Experts of a small language model: 6.72M parameters.
Below are experts of layer 2 (counted from 0) of a mixture-of-experts language model. Rows are named router (the router's row for the expert) and show model dimensions 0-127. Each number is 500 + 50 x the weight over its row's rms, rounded and kept within 0 to 999. Numbers have three digits each.
Before each expert's rows: a language model's description of what the expert responds to. This comes from a sample of Wikipedia text that the model never trained on.

# expert 11
Description: Commas, and, which, when, while, but, and time in at the time, joining clauses in running prose.
router:490548563532518468507478455478548566431491470484506553494483624533426585403551475504483391480572503570501440521420541532510581592452483479516529453448561620569454516477572451461460495529579414540484492552590466505515561470459458490546530452490550519455506571517433576519417494480466522523490541485403482484580529422554425446448455516496542510612460529465507437463491567539445532556555

# expert 16
Description: Second or later pieces inside ordinary words and unit abbreviations, such as la in platforms, man in manufacturer, s in sqmi, k in kg.
router:545577573473640514438544477473514565450509472460516512441485576534468571438508435506564478519545491520556513508504497500514566458465386497471568464446571541538477503443521467463488518481552443541441520568541534531541556436479465533587533382523610485517497561515437541482447560426489507525501543509483426490592587411518404462406433512445520561511468497541446444433461542574417539564503

# expert 21
Description: Last pieces of words, especially Latin species names and adjectives, such as aurantiirostri-s, indust-ry, Seneg-al, synch-ron-ized.
router:481506522524516407485480521505536569397495492460548547467505603613443584411541400540567454432540493545531409505505546526525524588485517501543559404476537531539504536478526478448498491511543335525473518504556487518450528425436446524614451484528565500465548577524437502513452462484462496524498556476426440478482575416475410440437442553532500510553469511512517409467492543565463513575511

# expert 19
Description: Consonant-heavy inner pieces of common Latinate words, such as Cen-s-us, Pos-s-ession, trans-fer-red, sch-ed-uled, plus article a.
router:523547580549675508468460429437526534439444481460527529472470571553457558482491427529568460541511486503527530529536538504491542507450440511543560456456517509542481567426484452480503474482578468576503495515535472500485579478460460532550527402539550449472516540579433559439398582456472413506445532441480427483567583433632442449459453488452509521525415459492419452451485513528424511529559

# expert 2
Description: Lone space tokens before the next word, mostly inside noun phrases after adjectives or prepositions, plus some word-opening pieces like p, po, dis.
router:473527582530538492415483482486562536451478497440568536452480542553447527431523492510516498475528515523520476550494564558453517475473455450532558394467539571518465530369577468498483475493549409547454477535586484523520583433462472531572546443519545496470549540555409569526484487472468469520423636421448410464535507406526508416498449578465502525561415485460443469464498575572402558528560

# expert 14
Description: Single capital consonants opening names and title words, such as C in Clairaut, D in Driver, P in Philippines, occasionally lowercase f.
router:502498539472525508484523458493523561400484409425533510487489553530430536462552451531573374481523482501526483527516557491480522580453469501586571451521580542563471561438515466495532504510550439563472483487568457517501542455471433511537546469493500474463547503538393568476501490499448459497398620467405397415558548418545469433448453545484511453535418435420548419483453539571422479529576

# expert 18
Description: Opening parentheses, capital vowels like A, E, I, U, the article a, and LaTeX symbols in math formulas.
router:507539628512560461442503483459532511458537443447514566423462530543474514441508455544516484466602555533531472501517507440517490471462411476554554447420578531546417519427524484479516476464564466528410511524559581522561516405436514533526514473478517469434514544523392620547505534504425483538459603515464431481524583471491449434420482555502518546514455471513511456439411611565433489523593

# expert 20
Description: Inner and final pieces of foreign personal and place names, such as an in Huachanan and h in Sheikh, plus names like John and London.
router:493503605524541440473517520482533559449451431400542513455466529560377633461501523534496427503541498512438459607489527500537538512449463492539552475490577535580468548448532447467486494504538422518470496494549496526525628457460423560523524474471485499417558570541493532592464481509402479546464503463428447488576558426567485484481440528494519491567434483461436396460503572543425519593511

# expert 0
Description: Opening lowercase fragments of longer words after articles or conjunctions, such as sp in split, co in combined, st in studied.
router:524540504541571410472563502474492536407470398446545530521507592574428535443562430528568453496532477498554508533504598527593525517462430549545579424447494487540494531481481456434539523500548444591439530487533575531558531482462437536545523466453552463493497584526420550476451551480480516498461538491404449442594593421487451473385470531511530509593440497465514462439465560542481439558539

# expert 15
Description: Vowel-led pieces inside foreign personal and place names, such as Gonzá-le-z, Eisbä-re-n, Yo-on, plus empty table bars.
router:514503630543583450477490533441511538459482459459519599468513518530396571466465499549512436463548508538474465586453520499537520484431470493538567475461576533567453524468479461488470502489557429535468489495579527453508623465397456530526496417522504460414501548544462599566417513528423497513442525449397423461580586420530497454463452545542532521562485464495466407465492594525460504547561

# expert 7
Description: Middle pieces of split words and names, such as Pub-lic, Interst-ate, Mex-ic-o, often followed by suffixes like -ed or -ing.
router:527538592539614483472464510455520579407448490441614544447489561562440569453473458543559432474512502539517451530520542482499529534445461488557553466468570514555503556460492449471508506468549444532499477520555520482533605427471411554583498413561553489474529532551447554547416507482472501496463535443404437468543571398548392468472436514509534487498447458427516414477464541544422511589527

# expert 9
Description: Word-initial capitalised syllables beginning names and titles, such as Ma, Ro, La, De, Mo(vie), Mar(y), after the, a comma or a table bar.
router:545503573533584424477554495497508565389481450467532558404491558528420576448562500540561487491554520526537512510488558479539546468464401537548555456484610512560444539435529471483503522480541441556417503538574520524528580475429460513590509450500512476478517519528449571480502531484397481537430548505462408483576591401524449494390451507483501549551479477466443451442431566550434495524578

# expert 3
Description: Single capital letters inside abbreviations and country codes in tables (MEX, ESP, ROU), plus dagger marks before fossil taxa and stray symbols.
router:523626651477608482466460456440514628407475467446540535467535568567450553447507448587519447457551557525459458533447552512486555507503436480588527455477548512556497526473467488479533492452580466518525546517538504512543572414474455545535487404525524461474488543535429543556397489489484486558467556506412425485499564459512428458439414521515494507534494508484485416435461528573444467558509

# expert 5
Description: Prepositions of and in linking names, dates and places, as in Museum of Art or in 1940, plus capitals inside acronyms.
router:538484602508540451469498496467532543429471488430555555457471546578425609473513497549532398437573515547484449562490556528534572510464439472536587478491539513601489542473474454472494464484590445522462522464571506497512591443438454552544504425520512488430572549575434517554420511473431470494421541485447423498555603421499436481466408574548543482530485443440464433457494498541419484531544